Experts of a small language model: 53.8M parameters.
Below are experts of layer 8 (counted from 0) of a mixture-of-experts language model. Rows are named up (a neuron's input weights, with its number) and show model dimensions 256-319. Each number is 50 + 12 x the weight over its row's rms, rounded and kept within 0 to 99.
Before each expert's rows: a language model's description of what the expert responds to. This comes from a sample of Wikipedia text that the model never trained on.

# expert 12
Description: First letter or short opening piece of a word or name, often capitalized, such as S, A, St, sp in Hairspray.
up0:41 38 55 55 54 57 51 55 64 55 54 59 46 45 48 55 48 69 53 64 55 57 43 71 48 39 16 29 48 35 32 45 48 56 49 60 47 41 69 60 51 54 29 28 55 55 68 58 41 52 64 41 33 56 38 63 55 33 61 54 53 69 60 44

# expert 5
Description: Bare space tokens in running text and tables, mostly before a number or new word, e.g. Act 1, In 1899, | 1.
up0:52 39 55 46 47 53 45 64 49 39 50 44 48 43 54 66 44 22 39 31 48 42 55 45 48 28 40 61 43 33 33 68 58 44 45 58 40 33 60 43 34 50 53 41 47 59 45 39 51 53 66 72 56 56 34 24 60 61 54 52 70 50 35 50

# expert 18
Description: Past, participle and adjective endings in narrative prose, such as confus-ed, confus-ing, impassi-ble, plus clause words like when, where.
up0:57 42 46 63 45 49 55 54 64 50 60 38 44 24 58 51 35 30 59 45 43 47 34 40 48 47 78 45 44 67 50 44 32 72 44 30 51 59 64 39 60 56 66 50 57 32 39 44 49 52 59 42 37 61 42 55 58 32 48 48 51 68 41 50

# expert 9
Description: Function words the, in, and, and possessives his, her, its, their in prose, e.g. in the family, to cardinal.
up0:66 41 55 56 58 55 65 56 48 40 60 51 54 35 45 48 63 33 46 39 56 42 44 55 60 49 50 52 34 68 39 39 35 23 41 71 35 47 58 52 59 40 49 46 51 77 44 49 59 31 57 35 38 58 56 53 41 64 47 50 44 64 47 46

# expert 15
Description: Middle syllables of longer Latin-derived words, e.g. tri-vi-al, Magni-fi-cent, e-qu-ipped, often before -al, -ation, -ate endings.
up0:30 38 43 46 25 34 69 58 53 42 55 75 47 56 30 63 53 31 50 36 55 42 56 37 42 58 43 30 58 51 34 55 56 44 56 70 22 53 50 49 46 40 67 54 49 39 46 61 49 71 67 75 34 66 39 49 49 47 47 50 32 64 62 49

# expert 4
Description: Digits inside long identifiers, reference numbers and large figures, plus LaTeX symbols like \, {, _, $ in math markup.
up0:37 40 43 56 48 55 48 47 52 62 22 29 57 43 50 42 52 52 48 68 53 47 64 47 31 85 40 56 42 42 66 45 64 55 61 74 47 54 57 60 53 59 51 42 45 60 44 70 41 60 81 31 13 54 32 45 51 47 61 65 46 50 74 54

# expert 14
Description: Single consonant letters or short pieces inside words and names, such as d in Trident, t in fortification, w, k, g.
up0:43 43 40 54 46 41 51 90 51 38 65 38 39 67 42 58 51 51 72 55 30 43 59 57 60 34 45 23 65 61 35 64 46 47 53 48 41 49 44 57 61 56 50 57 50 46 40 53 54 66 81 34 46 40 81 72 58 40 42 43 19 42 48 51

# expert 0
Description: Field labels and header words in infoboxes, tables and succession boxes, such as Total, Location, Time zone, Born, Preceded.
up0:36 55 55 49 68 70 60 42 57 49 39 56 59 61 27 63 52 36 44 66 40 33 59 51 50 40 35 34 30 27 74 41 45 59 47 35 60 39 31 54 67 42 51 55 66 79 63 59 75 45 44 47 49 63 45 45 49 57 80 37 54 37 49 55

# expert 22
Description: Nouns for competitions and creative works in sports and entertainment articles, such as season, match, race, final, film, album, series.
up0:60 39 49 40 39 41 51 72 58 55 58 35 44 47 49 47 54 59 46 43 44 64 28 30 50 52 45 57 62 29 38 52 38 67 51 42 15 57 49 61 56 55 42 60 31 41 73 61 48 18 67 54 48 66 59 51 48 58 52 56 56 50 63 52

# expert 11
Description: First capital letter or syllable starting a person's given name in rosters and result tables, e.g. Mi(kael), W(ojciech), Kur(t), E(miko).
up0:58 37 67 42 54 56 34 61 35 46 39 58 59 34 34 25 32 52 40 62 43 33 65 53 57 40 43 65 55 50 52 54 24 47 45 55 61 57 31 40 63 37 54 63 59 35 51 61 48 65 37 57 60 72 20 59 53 36 72 52 45 52 54 44

# expert 10
Description: Ends of nouns for occupations, nationalities and institutions, such as account-ant, mathematic-ian, University, American, member, school.
up0:36 47 51 37 49 29 55 73 60 49 36 52 41 48 34 64 41 55 48 61 50 36 36 74 63 24 49 24 61 53 66 59 42 44 62 34 49 40 37 46 79 42 61 64 37 66 49 39 31 45 35 45 58 49 48 46 64 32 45 67 35 49 55 29

# expert 7
Description: Final word pieces ending personal and place names in lists and tables, e.g. Lere-na, Galhard-o, Botswa-na, and common first names like James, George.
up0:57 57 47 55 35 41 50 53 20 78 54 43 45 37 34 45 44 72 67 58 37 56 54 66 73 42 60 50 40 58 49 62 06 44 42 41 56 50 46 55 42 34 44 65 60 59 51 50 44 49 59 58 45 35 26 34 47 39 22 44 45 38 57 32

# expert 23
Description: Commas, and, a, and verbs was, is, became, been in biographical prose, plus degree words like most, particularly.
up0:43 37 49 65 67 29 43 44 39 58 59 69 37 43 44 54 58 62 58 63 64 56 41 66 42 55 60 45 45 56 35 46 19 54 58 43 39 47 48 59 23 42 40 53 50 62 61 64 38 62 50 53 60 40 39 42 52 38 59 64 60 20 33 55

# expert 6
Description: Hyphens in compounds like re-election and Winston-Salem, list-item dashes, table pipes and line breaks, and Romance particles de, La, Le.
up0:50 42 53 46 60 47 28 60 56 45 38 60 38 49 54 54 46 34 28 45 38 42 68 50 47 52 37 73 48 55 52 61 58 32 55 29 51 55 43 44 58 40 58 35 52 57 55 60 55 65 64 44 61 60 43 37 39 47 34 39 62 55 55 46

# expert 16
Description: Subject pronouns and relative words in running prose (he, they, it, who), plus plural or possessive s endings and apostrophes.
up0:56 56 67 46 36 29 31 52 66 50 47 70 56 56 46 37 70 53 66 51 58 64 61 51 56 78 31 69 36 61 69 53 46 51 57 56 44 71 49 67 45 45 51 47 33 54 38 52 46 59 60 63 15 28 44 58 47 53 40 61 53 52 44 25

# expert 13
Description: Early pieces of ordinary words, especially prefixes re, con, pro, pre, dis, and pieces after un- or ex-, e.g. un-con-ditional, uni-corn.
up0:44 45 49 49 30 39 42 48 32 28 42 50 43 43 28 56 40 51 46 43 44 40 68 33 25 73 54 43 49 34 32 45 60 39 45 46 39 46 52 55 48 47 53 42 60 35 56 31 49 45 48 65 53 34 66 46 46 55 58 64 39 56 63 63